Weights of a small mixture-of-experts language model, trained from scratch on English Wikipedia: a softmax router, a variant of Muon for the experts.
Below are experts of layer 7 (counted from 0) of a mixture-of-experts language model. Rows are named gate (a neuron's input weights, with its number), up (a neuron's input weights, with its number), down (a neuron's output weights, with its number) and show model dimensions 0-255. Each number is 500 + 40 x the weight over its row's rms, rounded and kept within 0 to 999. Numbers have three digits each.
Before each expert's rows: a language model's description of what the expert responds to. This comes from a sample of Wikipedia text that the model never trained on.

# expert 45
Heading connectors and stems. The words and, dashes or slashes joining words in section headings and table headers, such as Awards and highlights, plus stems like st-, sch-.
gate1:515544506527536475554521518527519515484499558541517576495488451446527465587476493526499489502525547532509460436558506501490530482530518524582536441471534466519456578581472528553448505470434526570516537534575564464524519477514481562510404487513505466531534449459513600485520489480409527478520474512489478521495516546499555447529428499505505470539497522523522555477465500479449560494561489476539599545487463540466505522509452419556444498502460533448451501482542479493482543469462411471583477573545542454485576461494500498515548480482539567521503518543534481422514530515495468462421541459469485538513506508512532484548506514509469486483405433473471453575516469478556483463468541502486547473505525392569480517435544473495455491476501559493483442504559522593527571510498537
up1:422530550552512428546482428494512534486507527500518571548549493505515454569551519487433503542427448453506498438467507493516516494522455466564465428421440487497484547544473506499461505527435470552505453515550477464483507449546483415479548496528501482475481461430485542485537420498555478488525561536500540501495518489463512437457534501577533480582490528464557557544465442577485522475524513469512556507534546517569519507505480446492480498521539449516487573530472479537515490454546493491529481527571598461454496539524500579477472477479535523376483604472468488473409477567572462485508494465548502456459534475461472450487486407569506501526507600524521455497505510533509518496486466568572522526500549477498418496461524507431472528560528501523516502491513474553511505508467471
down1:569450548507484444521483537435449504462418483539557474439511551554489475498506414461494447507470556554555470518488446454510563588509551503551484490561527502547466518455472447474502474468544517475491580433549498452478499413449472480520496408500537494480529474537516579476415484443540517467546496548550482492484541488521482602542458457492489546448506458521469552495449526479499510520523496565541472473528428536461558483505488493489460458482497476472601457503508549514448462527526532524384453475460484461518517426474440537445525499522462482532496473490513450460517516554448509520478455518457462496526555519524449562422518491459466472555536510529498577470516490521512446411405500505518523486532500526515434445540517522522518475466473494427561539537432484513500470445481472
gate2:524571600486539490550519478512519520505454529559514515526430527573565524520492493594538525530441469514494462524508521571511458451456431537498496419502512470433480498526539498506476528488530513464517555470589432492478515525441527485530526546463459489512404573529458488544494495498570515523438492486472408473453410480444465485442547413464533468526510558546465493543504443510517444480593497531544515536498604521529534428478487552564504509460464503555466530484487513490604498521558471507474466483529537525517468504519512452502549495570525530517441519493528472502457405583532542480512480523547508534487557488481487507555561519441476503516521474487508521540523462497560436419477518459527481491435520507483536459487485475435569581511534509560532524512540547525498507535481442
up2:501508576568461445557459478521500450458518525518458482471495407465547549459484531580501487533492524446494496487543453577494469478499454541483537422469493478485442491476544513555486601418551500414550537499533471513529528479473463555514536611544493516542482541570483493522497475512435544529495522505497491568504421492436501471481514463482528480526479523584482518556469426567475478452596472541532501432428552516485531553524493498516513573524566469569527515527496487491493548552527538549482497443498494535453516506483513491422552570549457503435525551511503522434492410510529514455481562447496488529507552524526537490521623514548506480460521491508447468517503496431509491464417505527486480521506509535481451467519495483458457519473557463554488495479532535443537562545475434
down2:532539444491492547547508497502522522460518502492492428433498520438532525538513458519439535508483530505497500474459507469517492504417390459484500531506520519446563512486440552521498505512535490485491478547433505501488479586483523412561462545484524539557512513485452531464430474522410441473466425493488489532494511423469479509543552471444455547506542504472492527520541445544487528430566528550490568463456507412501605542513515534475479426471423439503490526564456458541604427469482551501472509529450518490436484509515552449442529465489496470479570550534423483423508501510518563546546587471511522474518455453553467430563510500522568487537474452500447493505602480525536488507451521550559476526507466488536460541488438456527481460469469546490536550508519511519503472527514504
gate3:479550446496516487511534476492543457518534505532523535468547562559514514465473498534578493506464529463502421476485629512459484488600433533496530551496489578481521495529532437544557514489447413534471494580523444546533548413504476555447549568516601477482512526485520530477484512534524569467480494494495428500537492522485509489534484451510472490550573511543404496490456440474516555487464476394512509511539493507526564534454521505462457568499468550492519472448428540453479441533528461449473536465598514520483518519513510503436485495461477479474453360471486488445499512527465532503504511458473449500452473519589501497560562527495481455547497451453508479512544498455508519521491504548476492449510492480486541485504506523497584556577434544507565532446493470513460488534514541
up3:488462525470511566509461476504530490510540486587528519483467445472436546500477474530487488547503454551544535489467574500522465558539481518507403462534519471578503511529552381418545456493543464414491434579484503543492506560594497495537517571487449508554469519404510530461505551551438500507560499470466506570526575433498460517511532498479545460466434470545501479471443576551521459500475433541507476463496466498492454580524497508519516468428536464443561455405492522485497485528432451411444516545479447453503449461540502524515434476539470529530526533508519529498471503508546474513540530448481482485505515496435462443530501504508516464522542561544486496520446480438443579520501539448533548519583492546548512416501472486525479489469522466501530490529492497508541512507441536
down3:469516439498579415536468465523482554466475515529520481453490522474441466535495505512504496526522477526517439466505485498421419437560498452475544489552449559534533367519510501520505512432433513535491503446477463470506461587523528485482500415563586538546514529464450435541533511453446464504576472427510440482510524495482491521470493428491492565553433466408499472510504540470434473453463455473520497540498445564478476518473495553567507531494415526417493510480479469434470462444508458461539539547457448525541446526422426544492511476434527479440496420538519506484478480502534495473558501488569465499400525503509477544555476455486587487501507497475544548516503529543443454502461523501483468552504510570512503503558485505543487515507518449450549502486524487481482515484529453
gate4:456537537543555486419587455510478468496479523530482451534507479505468525475526471508481535522522500478517454448493531484433519528568467485519573536537513447484530518539463461475568437441443471531456470546494436533486532486499465482564648535484500512450502577525579534560479488490519518534494517577513427585521507479455475491491475508441546501395563542525482521487506573541494477473490506547535537457488548510484533485553482506544500536548467516501463528532464472432499488455466470505511517508462491562519547484517446483453503428544447530542495495521532559463458494535476492455513554524546509527559542544564462511495526522543525504470451467462433508403498530432488445490542457504541488507533518520555506488480471537423587573545501536438538462491406442573480446554553455
up4:558578461543512535471523446422512562480472537458458454493431472477534542544512475595483510471435521411504490568579510495590526514524555561533539533453497530537514498477483490509496556491506432480493587552549571438509492513512485534435472581580464508513517520533496458441503522509557425508433513495446481509489501504529578508454532515525480383458460451624528472442514486534470528520521494515474438497472484522461506544511465548614445469503501506491504498515512508531482552456457576465514541484486495474514478520478475502576527546489509481581496473505449481573531472578530442488535524424449502507476522460475488451505499503527491544463563470467421482502516532514543511444449499512461513456470509555471515457521498524555567473454500494539569459486450536480538555500537495
down4:446492532532465513488494544490540528392437502480530495467566546513486536482480486440470509523490608529452434433507506507587582461425458529488494420433530540591466435447514478556476517546499437532516481477530565466501550491470520526536538464543542564470502472491537546515523421496467505483464519515496516477586425504544509494512528495537539487510558523507465555509508550510460473485487562463534478505495459457479446484493499500460520529482545516459528490554490440494494543513592479476566551487453508485443564428553466466562466514480511471489519585465570539509499503464561464452534459493483511509481529502465469473514593448576570485464436491523500558514492480479489461474549463447379543467539475541480567499429470450522437484508461459435488489491482560519486522552533513
gate5:525531473544503540479492464477516490513518506478541461481432482395480563538422510474453557523471486499500510477489405517506538470516473489513471471498538544535496493496566458434443500493544539495466509511477621477475546428452456509495505519525499480498573541554467588507569393549453513466477523440506490511486424554567443477491488480542532506511450438505482507514451514471493519525465518467496478448561458543530424503538495510458548553447474474567497450481589550510525506488512529501467552469510434526474455492415548504526466541510531529575561548424534477490516543439553512504560480461568495463522543557506469540491485521586561595488480496492599498504491480449474476501424470419493493568482450485520498480457507538460513513597488493525498470527519448511489535548563541
up5:487484392527479527467563523607494439553484515532469544524571501488536530471461481512498486546518487522511543511571507550507464480484508562454483526530518505522439422455425473480535531516527474499500507527564568534466538491513477494539482510575514442438521523492503576450487458578589497463494522516463559465484512490455467472500486567512500490488538543567438538494481512482454456539444429429527546509527430584478515529487521473412530459544549482533536539512518425472436411545527535539503510530566435563460431395524537477524450577512514396540581477511537470469498549474619533501491410485501506525491458516497543518512454491494531513510525452476540488515510477499474535523474533498546478525413480466525512512479460477464501491512409513501492498515510498488524481484486572
down5:506535523495510511498468438526465485529491545580558486505467452556464537502430493501537495514581473429585511446420531539509495407558534536554558522478449490480487512503477484499492535516520519516488529510491455455590487458472466481522579572527560552564487460498496583529574512493528449533486434517434522491456517477514489364464491523524522460480507507510468491519510509512536449514516411538547554561516483492495502572535520478543457555449508589618562509536521445516535555549499533461443489560475459502524562512481469446490507538501485478416531524563486465496497486559485474511438523439525421502538587512546517535495498469504498553468559486512448515457505528483460475531553449545510483552515503549462442468505441475448465524406464462499450490511532502507484514510528433
gate6:497452503392557545479450461476505494487492459536473540448509538553471450490511519527468488496478582511454519495464501475495491451540523598513499495533501464487496441533524529483480496473477552464452425510452542485538420608533493603439543493515498564444498536521574450498492549488476473457499567628537532482418437527491480482442462535518518508487561490501459413505492551496475515585504487486504520413478510474480531516519465470460534468439513535538465421480462481522437531419466456549494491483535400467516524531559496480491502481481413501501544506478523566501470501512479446517398474495478504488428491477480471531448512512506464514521486455486485486493493470440388475522538505557438511543481456500564539507533430572523479439541442549503467514480536445460542511509492497
up6:506616560580504537530527526463510507463528530475552458574537485463449492475515504512565511550493393507568472530523462472514528537570501456409523440519469470500415535546519553485529525456520507524511502452490536529514543465478524383512506519445521515524493502594487570546517496507481516539457508495452485526511539477509457545505463515471508463411521461468514565558574532538532500483480523462480530503507485518535485510539506501535488540474513576519527545494439472504551500525464473479523483524493554503529495514511525459581470419431510576473469526431448455439513560480400503462533535487503566552541544528506554598478524500479486443484547552495563532480592441595502482526503522514510513544518506445473520411513513563461469545466480501478528454552475506527504589519452474
down6:581585477418505520477529581530534475474428567450458564425485510486451490469517490514447492559501527513568513486513542481525533536463544517457506570511447506547470480504442492517470482470520567438495475506412455468430451588509555482554456500461438512512599501464509476484477523529515481426489408498506567465501522474482527499461549493488488583495517465552471446489500531489416476498442513485468498499581492579521456484519528545522537537497499480502509516460488496463437524557489521479513495494522486476496502493428608546512511519457534444549459506476498511536469443523540509621460548426451468493546502508534501510628482530520498485583520504533479465517585525450523494485506507496462504518451534530476507433586524503476520568458478433531466475492466479441485509483569506
gate7:521416547515517405512519456439501415437526516403484427518466512486480604470517565430554482481475510498536461447443498491506473543578485457464437459556502502471520571539491470531455579500498488467539509484484545468551533522487443495486499444521488468487402485489462511498426496560563508475575479430518551481490487490532459546503500495523497554484476509494485522542504453454491467455508548457510472471494481462545526488528541476500525523451538540475561515467477502469501502530494477554425516474420568534460513553476504490469518494525528579527490509497506478540494445531565502471519518497424538422453563558470495468522459542571473534530465510526513529446567580528547551511599516489535511533505495453604547524491440509493497556438497490538418469521505479572492581490441457
up7:509451523550511534469499556453496503455509509489508494472474499441535493450489509477414442398486465474466518510512474543603524502481468476527519505553451560466543491516457472515604475511569482479436491447489591504567499503482609519407486520517521532462519539463502442570524540468480515486449523421552532504540474495524503509447545517543477525583505485461457490425528515493525506534534458516484493510533481507527481479592547447467516469489580419519475459513510472519513450538495503511511507473594407401497540528464509477495462443495477477492541548533475487512482477517488424561490463512525537476560443525559494540394465539503511483473533509580471488482512489440425537537509465410525424505490449506521490483587535474499549436495539494527500481469531449488515573541509567
down7:506510528501537492536470533500479509440521501449532476460457549525487506527481519465453566502552520550456475527494551475431523481533426444558480566488502455495547493570557470545464516458520478540413523494494494458485483477502537499485542469512534485384468494500454531543484532499502529442479523538479567506521500474543505489627536557526485489493541413545499563424568522517449509550574551503507448418512472501517522554545542530485546493459620491596484487471479439441523479568484481424549470553496525472497464483468497547537525383516502447496418503511550563577488495471467483459495504510500499533544497493518465529512555488464465579509515583484509535443469515467449476493581525509519502510512459454436520489450522519569528449499564513472572469550465471484496531525568463
gate8:374468518535574449450484507488490542455544467518457479530474540517492510502558440538542473471508489543514453513374531527491482509465526468505502416502470556454455457501474531452428460461555490533495510482483550504472511493483528506507554439455554428536479484487522528406493517580507496494496546514465479463521542489582543452496377469528541493479477511469492503467511486540475512509473504456547440521523533464566552548513523532454461470485534468555484477482471549538471483490544464447528491555476586520436495539526526485545519478487583524530488512546504511457607489477496505553488481531508530442510451505473494513481498478545467525497412497478502524521446452494525462575506510398509518510536506495565430443427510547515515508553529514474538454435556557631463581536489537
up8:512535458501504491562471494521442438450525494497527502415536439479500476467537481467533465538546449440566443449552473500510498444532497450509538504495552460550445441470449420516464483508484512538512568503463524511479493476534490497510456495552568552453541511466501541480509440453439475484493614494506459507433459534387546500498537564494536524430567425512457524525484517475501466521502550543416463493446520502483443557607434453516466536475483568451577506486481493474536481488453517562572489484567561475548538520508531475507449560543441538476452527490514558524560460503500522483484479460585534517517464474506434559418508454546563514539548480488478497482502483483465567466512491487496437501552497523442507538497540487513470492508453442532491489520509423475500405459568521
down8:454521486492563552510507466462585519510502540586530428538536482558506497450506494506460557465483484495499615527540430521527559512517413509465465551509572454524515520521515470445466469515537514555488435530516508535501458530462511518425500575471505478522532491486453496491454460490511520550531524489537482548489515556500535494488522537533465408538489456528506423465483577521499483491479461533446468492496554516535461534445516430502468494460430515533545534436384513519455471531520517533479500486512527513491458462555405509500451465535480490491471417531493474478472479550523491465425477544439533469501570503496537429542493501456429481499593471515523468391451397593540450452503441538553490491509484478521525550543541404472495510423466514483541482478448537479530482488517514
gate9:473469519533540488506535508502505496469403528528563477530497501455461526528479515547441426571446447542511475438518435432484429479485506536499478490547503553498508526469526484513492536521493446509535510457471430482436541541468448506462509518412470493461434478572518556483473540496506570505492525555493498531448503543446419544511500476436577465467514560461521458498472470455459444493470588511513449488527474572518469537494440514462506424540453540517494472472455495485488474533556570453515516394453512561502523580425456534448481498514446477457552497484482500520454483463444530536488417487450513460533561538495473467468514494484476532494423447437529478497471519459557559486428478481599530433538473478552465526487542480439537520509519519401513491504539506558432524428469514
up9:532449516458506534464521519473558544511468524519529538534510478458494485599411512535523481548519525558565469529512401496424507422494472535475491492536550478465435541486471464470466447416496478515575453492413458465417466489485514492546505510412523477534494459525492457412536532443571561528491459528478515479579512439515418526536556529463562439556467489515486530565526443505494509478546546466442469525495504538543479425511498498480502522516459504557481498472514465479475416492551469493528550457452486530525505496533493510512516547500467516528500542487476481490459514518407499475494442533466547480562526463561437399474515454495452458510453553512498490463423509500575481474501491429514427419481453463516526483537459529515526524467500424493480548571552472429526480488463565
down9:474510455498489540523470526533551470444493451522594487520500546478455407613503529514462525437537549480524508486481497517514523535533406481540522552547399508528502511493503457514447501455445487439545517543470568434543474590520500520536442517555530485468492515499512529508533542580536534489501539509552520457515526548546464421541412453475494574630507483548485540540536530499548549487466461458483487501491501467512488510562514457475532527446446566498583461434580554490476526482520502540514445453545503460528525493521513517512480442471444534543436453482475503519555484429463486494507499427551480565503493500500483468504505441412453467459504498509459538618530533458460460490441488490540524450548565500448553540506539511502538428515514555469511529487510514507486488489458482
gate10:555560490553547464541521449549436450542476521482510573491523463445485489533480502443493489476474508453582579530472483494450433584518446460564503418526527507516502551513538447519505527446449466523465503437552497466430504530436408504520548534510517477510523550455545542476469542409504480471454478573566546595549503448473498514497513547489452533545550547513477405486502483516536487488497498453457615552545454509512550521456536499561575611495457545515549523482482495448508518458481516511503467509471473534525455504503492537467530542501460465565503374473426531508512480481516511436474479465477490529520576457476533443512516495469483602456494484476511498477513472465468497498470543496474503487513548431488439493518469500509497541525493492538508595538509456421511486497447513
up10:537567522500512512514494550496519427492504424479509519483501565498507524474575509507483489443483400492466527517516408434542495483508492429512507546537573526523448588474474472481509509438536535474539568531512452531518524494502497518545571514516532457532487552481500476558444514482454492448530452459440547549539525439603483512446499427458487533486622519542462507470428448428500516509464549461491501505566524541514564438543504441456556498486516545558555555440502500509464410569523460473481520494421539473475523451462483439451531531534552466506487438456520532479512499499613488535465510515481464502501480448453445522444572530489490534547524473541533546477523463521478519457513547505469477465467521464544559475521452525553472441510458543486543559479424451533478525490456494
down10:567494450578528478418487467452500500543526501486482491465517501562461453607511468459450513491445462544533565480469509494474471542539520450563473528540531532544471511515524510499541528450564503459457449488551480498482499570523537487508435487496467505465511475514549536527483493446476470528467537515491502450447483447502434504381513495538522441416541504495451561438502530430493511489524465443599494554435480580522572444511491517474500474485370491458499453557525510513463496443516386436493533444509523511464526474468515470481503493473525501496486456490474553485439507482481559575435526509474496439506512496549424482519529464511413460501469456520491450426499521457586518435520478489530548481514504424483506533542468460480566477511559528533496514514482512402512458485569519
gate11:509455463505536488433533485503537460536464520484509537458470482534532467513496556501477481561501469543472431524525466535493556436454516557473531531495489531492543512481546529511438410491475507451548487518461533504472528520462511548446486491516450551503470479503525469440446440484441480498500575389503452491498430477443449462522521570487449493521451503509529537584535499556510526513520414457493469521539481490558574445509503488416401512478456460440436503531567518521491523438539543560476487503479525532461496504490522567466443523517528469569449491569541441528402411489543503413471506481509511539503451555507575442429560487541498459598462498432513523519530506440516496501452517545506488568500534550492532500596513496479482541571488509541503445504494401478501528501523480
up11:447453464451487465450430492540489478496495552500535575456504529559510538492495538583454459437411560489496512501452483525521566502488426496518534463557558528542545492541444462443603435547413417506477482567445463430494533488495535444541512500461537540472553451518563514495502398516493467544488479485546427474519502489459478473412467468427453525500505467516537462445495519500558526474472505526444471453534482575542529489494497475525506518499469524463547450455490533483512552442489507537510468534552502466523543522581518499471544517565496483509434482511456499617456476460502499470530525500515475561520436543489522504512500554448469478551470528546526564449461483491463517590508471510500451418472577461488452526490502466524428575506550492496520471489436459536491506449541495
down11:486481459504523521399612508484495489394534458586440560542480552396437491531517474474500502457481480473531502569522460485525429518479532498482530485569572563484406496476561522548486580545490398496431542471546506458482525560502499516478431546475444527486579519487431482541580520488511515491467493462486543529517470506550479510503521543487518495483547538444474500480590537540496528503539463447449519506513556476497481476513583525535535502456481491503483501492450499575532467494516451511446544513557501468530508470555557459529516535524560562532489508496474509509532487519475522453524487509484481486556542571489480474496503568521503555535473516402376450507444531495502539533464511466523510479520533482476534486500483517566574457537477490462502570452443402477531464533479515
gate12:496482472491565524516478536516484515479507441613477504471554531599427492541520507484488442508477505535530449568510522457489552447474512503452507532525507477474536536528514486451449503482501463473482566427461424555564514484474498553587554490512445526499495484523537491519558445475560505487515520535478445470509500546431509459497443495526492514469433568513559509514556491446495480514491567491525560612497491467478515458498537494514458533542500577511552488512483494461512464505460500533541535490488569468494465479512594388515449428534444535546445505496477440448504519445460523472512526481467417509560440417486467478499501488427525519485440489444423491478475526520533457553540450476508464506467467461412545563384534543523526504475508486494474435540508526443482443473565454
up12:486525496495516560545513509501599501527486540560504540506437549497491422527487522446552512486446480506538460503548455604438478486499542511524520496496532462498455572408424503531477437461468527515506525495475505481544591448526483534459491476469541517600517526472452496500483467493477493532506467529495433478512538481517519529448472559527418475562463534484493425508524486450477521539561491456574534574465547477474427495441545456505485611503453483575485495513486491523439531483539497476530469502506475580430517512580477476534479464518565434492414545485483428503443462484499528449484447463488537515466438447488539577523493378523503501507501539561488447531472473515508496500538497460553427503470495474524547494435549492500526562488508490458439401548479521560512508494536512
down12:527527502529436485503441500426485456478496504448500464494440486494481571463486458564467481492502469466464534469507466437444508534549497515527460529323498429488516537484553527475465523611504527505447531514469524460526500561547469572525479485479589494540512466545506455521543480483435559440477511501498481432470487475532507493447537477514478497426514529512509536506556462455455579536509465467562438467568437457564515504500534451484540556525589474493582512431550486502545438448471513541461551498524529482528531463475502469509514463543479482449562489497556520517427462513514535541515496527542496467476436480510568461474541548539523507527531547480430531524549493509459461534469463505441522512585388577485475499486519544455480452505546491581490491492449497456494530453509515
gate13:480471469516486524487441461418471484424488534521555499489432579584536538594497526479597450504525490552475500412443522564509528472523524510475522443528541504483474414502501535444520518443477505511545556534515526526518519495442494485435507539449549425467467496379452547483481565508480485508507516477532509487446550502527506477527501498574523475506460492503582525471504457476526467534501507556525468492570457505501483524422473550527482484505518572430541469465464550477503519488460462477517493542539533482466497491476559524508555458447503479430424412483573493448566523524494441472490517434485512494556560470430496422442508539488502574486495456548495574479517449522555485460510483462507534468457475463481522510493503495536416532550605467483449502496536507488489521414575532
up13:462501481459528454520514524516479441497582492469526547488543485467461570417494502522468536475505579530508563519491501500505438458464466458452492468482486481529527526443462488547446502595507549529422549560435506471475485455492484466535528447520502525560532478547492485564482519461574560464532440504503503514601485519492466500512496485533456512474559440521459525567456552470467522555493507456488536573468522516488492446546614523473451504484518541527472570462541490509525513530475549481518542453544469602446557534565452564488451461572574577478547507542426491533468466462516467532472532535527509486414457464508435520484509541441552477500487480481511498493509446492485469498486500458525450490529525533537444503550443476553514527420446555467489508506364504457462529563483468
down13:509464486557541524455477473502524453466533442457476449476492451519518602525440557491539467513490471483454475562552526604560490567521463467529487470517473480470524444553479524554555473556524448538552451451492494441475549514487492450526484480527491532593497499441452552471498517566540508523460535471542456502473502519424538556478526523409462423476561462512580539477436482505525553538470570422470496442465481536516493477484433483483489482512471540405535488464532535418517487475437486450466506524424516508548469509463570543446519511535502492469517534560508453408522468490556506579483467529537531507466474492527468518489548557465540493482468526507425524493491500513556526464466493551471493478479492443511500557570569531552455473565554458470589514513578464513498549501536499
gate14:509542483463536620480490511514506466533430420465538443563571556570482441489493471455430506456520471471491445589491505504563503509543538556472437490494555514510582545533447539444417566502501508446506515505529549433504447495509509508555496494539508464452500510505496492433544545544464494532457502503541504490509539512482443493449505483566517541553502455535506478468513543522466471529469526591531527521474556471480504471544461510480502506513457451563467483531440418527414513437532433548487449538476589565469416524503453372466486485462423485552504478493531475511440559497473572536489465458480468490535446456435507428453529542462490457475489557450480508505472440515509417451515516525585490489513532487501521521500509490502443488551529455486511522478441523479528504519495523
up14:546504458467511545473500446527498423499500495390478505589503546478528491479560520481550488530524523477465505473450538509551531512476542517483531453459515507496517547463507500457548544467592524489474513536497504510483532605446488519598402535556527510433520596505517494554464585601562533494535475517536455505509463494465500563532498478569458551458448533533562600481528497460481414541529541508490572529404543484518449544437467468475493498466451497502594444453490548503494464492511441468446481497458463520529497460510492500477450494528530443513454527531536497466487462529451514508452512484525538478519494496556563500527449528552509519504443427517445533482504518539535390458496531513486430527468506540542538523410463517488496557475477544509525532459552504505554471552491545
down14:559490478556504489497551495470519429497458499455463497475498496478494523468492518522528530528574563501544464448485539483410521490524479488554497542583528481555555555484580483479511474446550546542496455532503459514547491414495528419506476526539523508509503548493451552539452491528559504430504511515551463423500532556495485483477502481456464486508498570517480472537441510463546561432511535493441455521519439515474501502559428518506492542437363527457492507448507524443493521477572456499500515501487454502429512407470497495485529451481541479475482527481432454555478486438477497494474533488443486479582476580474464412529514465516438540547423545466476494511491479491563549419504488502519513599536602517501485485543573484577498529492512537463488549466520538600543505506550475
gate15:592519546496558454533531514528414472485502464429482522517521478512519508489490447483500479439511468541464570468542489430522483582533459465510476515444507469469564545441491527425445460505485544509504435535435501407513506488553471401475478516433574528487467504434523536522538414404493512564523478478519512531473466517483513534488451487487519504511463489449541478538506505496525456489555505507492498404499548543487577524543476499449445434518488470501555530562455561548397438558455572497498482427481518499421463485447454457542473510419494579514489441436493537510458503456543541515487462498522507522556569534464521451460474512491471420464554462519496501468457438526500517514432443518408526481532481433489471471524509471524494520529522453561504500531482499454510494525480451
up15:456475516433496475474522503518554480496465512554552530488462526547540484456536520581448495499481539546488425476484492521521537466502480503512519460489546420519496520546504501485506488471464516505569503511451510466446494512541548445396518468508452450537495480476539433471511479510488394492477480569457537422498461517453434502447498490454456513557475580505470525525516424547475484540446420540510519507574581429554485532472536544569623471531486470454515478498494548515527491487558485503440513495432520546513475532534473604510535500522500472490505515524488459568520453536511500590436469512455492533428492594486499451448512500465569517533534496551480575472461539510447477506533455466528497538455431478448544447519455499507547507508558522486494427507459452450519486565454398
down15:526496539497533451446484509481513479488506467494501453532519491478475478462591526521488516528445490488503488539495583422530582479468480522517490528484573608498546542433512536492477541483497525563485544557536543529505453515512505479506487405542471493473487494441495511476467499449552511454457554507472513533526463475437457499530564534493479500471495444466491506518498526401552333437490489489546529504529518490526533506478546520519427474552501529558447517506549485511557519492594469534518393447462415491534535496513513469507542482477568494519469494556515444480532466512569587515556472478527538516452477599487543532580545513454495525466495523526520517508485518605547510571536547433479454480461495497521436491440474541564485464486471506497464500567586445541511521459523496
gate16:507469452487475430481556548428493463478479466556484435507527491459564518526481462521441489454419486526454527482513473497501510510465458432477555512504523489528478569542461462498462521583432518454504424497537523455468481544564507442435488522462417480484564499493460527500550438506513541513527522478500492438482453474566601470494538472437405472521524565541466434528469462459504530467477482460440501462487431466490556518504559521477495563519455418485569520460488531502499510528477503505560437489473505573519493530501480567476528469518606416448572485567471493528532495521499509453476467518507530495531558417483503449495504520479439495576454503473504516507546553516504454488561509516594521496538485477503497430504567502495482590488494506512527478500422477561462488607470560
up16:556503448502527505476504516462485502521532544492543521466519432541515480455539527444543494493512418529489516506415460536525486508493440529555537536574556576508492485474505537535533481469503582501531552514486486509448453463489522468523496519442537485488494537574475438536511521542600451515549499531491535558533515545493539500489519506537470542501564487485487498492558544542488479446503518541569494525508553483584468509423506488547545442566444552508484498504486566532565451497532476472469575455486464536538413488524546464502529506459516452537450455467544563589530583477527447508548409472490408558417563537509502520531532505485509493550523506475547498510475465557489501579593504501531431527479497464454535492446517572502504505498530539493487439561551532473520467620538575
down16:575542472480438496503540526474490469511455460524530561522498455491507447505502469540497450510536460499473519530461505569547427563499520496549476520552458452497545462538500466512498416473441507430475430495501462444528462518512501578545462471534513558516488472481502472462458482487507537531533448442459471454457551524456572531549560520466483500504536514451504514487503530521505528404531497492488434553545515520547520544478473460583488455466391441495536528500480463560515483529396430476596518481486495478447535414523518526433536494456511547553487453492469513502581465514464428476426505505489451598517499470497555488392582499512446483456467447503505466426473494507516470581508506492517544546498513543434462502420580506505525542447546510518507584509545485498535495518503478
gate17:507428525553504512474595537515442555494485465492544446590524497408525500471488489500505513485460458519494441506442456490472458506457458511507526538500601514465473553490476481507503502424550468534506438477534464513510509554445428472517524540511539514442450509570544563526477568460450502490434423471473576538527545526513523530511443518393471463474500447508515504444485575515575520419593457518516536480496488495483514490525514484536496530525502485524516504469513494509470509509521599496462424501479505516451515468345487524448524502463504484442491445489389404531451486561495549450541512493446488469598490505531534455471464499525413491525481579509489494479508505489495520512537522448541513462487512452525484496507518502476492499471517562476478518513517589499536414442476531
up17:450503505463450567561453437543430540521494462463482498450497497539538519472499589452470548495560501455580420473502459480522489543478532461522497525483491553526485442494459455515470531495445509488461441583440551521529525509482450544534507522529563504416514458479469542546506545561468474471484599456472486528488485490445538508502546448566479538523476516515532458507496521538500484523508469569555476473547542530484418579515526545442631541543484497497501514495509420443556480437543432521444443506426545502516477520454513524445503544496476512483496395474525453544449544476480490472517476483477486479487481499485545471545531499439511524470442457542516590571502538482551491568504477516522560449455417444486516520531496434478479444489599504473477530506473481489482532453433513
down17:417494458513499526463496471507523536571416451491509517504508512469497572478444530537561465490373519474515460510533514586514457453555552472557492482542517509463460500492624487502522506467464460424511496440446453528453549565508504532525567490522537494479513490574515505532523463388431486478525625522477481501513511475493471511502506401509519480481473491450503511485514542529524528470517575487473536483466534489495513473525520520462546523490470573516522439553490538456478491529539531490469539555510442578490562520511456544487530493513447479514564469583566493513549470496496620521545448528490479602522503477440506497470583430415436545531440461495520476469474537457484454490478482477501501471489525467496531510463419433530494522483458541573485498544521506508471490495548472
gate18:501458533539501511540475455561460449479541511522501495500457516575573588491511547476424506475563500472496478542427508489562413567556507499523538481545468468452501538553594581539495579482437465464484534484518483512523477487501467492514474495451504559493416447493546496461493516536535467446560435508490503550447469475479506526489469557441532509468495505381472439564548520438453487513459447553583496482509467485505458476447475529533591460512446566520486480443466516489479494524480492556402554541485473473505477570452595411501501493493509489534507591448519465539546508497449558450562456493503512503509505554503483472506560472635506498534487548503579507545555533469499520510524528497525530510466496529538506445465511516512526562549485523489485517527548526521461481516531519
up18:471491571514534481480510464529513422566542473452381439464462483480495492506528532526463465556546488498603405584460505483435507536466461496566578536488498477430469432473553524520497520501579530519549513479533512526494544467495496552415545559459445591495489479523494519469532461470498550512506460531436565530516487484508499544530517480550528557483521481521565416466482496497571488620455482555467518522517490524499462518517458501493521485495511511514464489488476523491451549407530543524508533550563525522474454498459526498510508474506481483519464541524520528475488387463476498465562463483408520564540499495509562524491463520487469489535386465497455534587517498489570521617474482454494525516503486501525468507587463475529554520488528529465545422502492457509491545510485488
down18:509542555564485455546512497425441563532475489497505546494564494524510502518456508516543501545502514445496443453481447449457456418489526486490559519301448502508519537532514473540525515501509457550467482463476436551434563478473468485579512538530482504479520571442575546446510539497522516537557560465523531511533480455518502426463494544475502492509532481465451535478497521483535479558500491481503533536497535475468491492400494483554475506547695515487476486558508480515523489522517525573455515519492483412461479497499575538509509555501504495499485511523486517479479479539569418524501453493464480474519573473467533493521508447523464526503503498469493557486476445520494456472572462491440515508423456572575464498499514525492598528483473499520491568504476507497513540495538461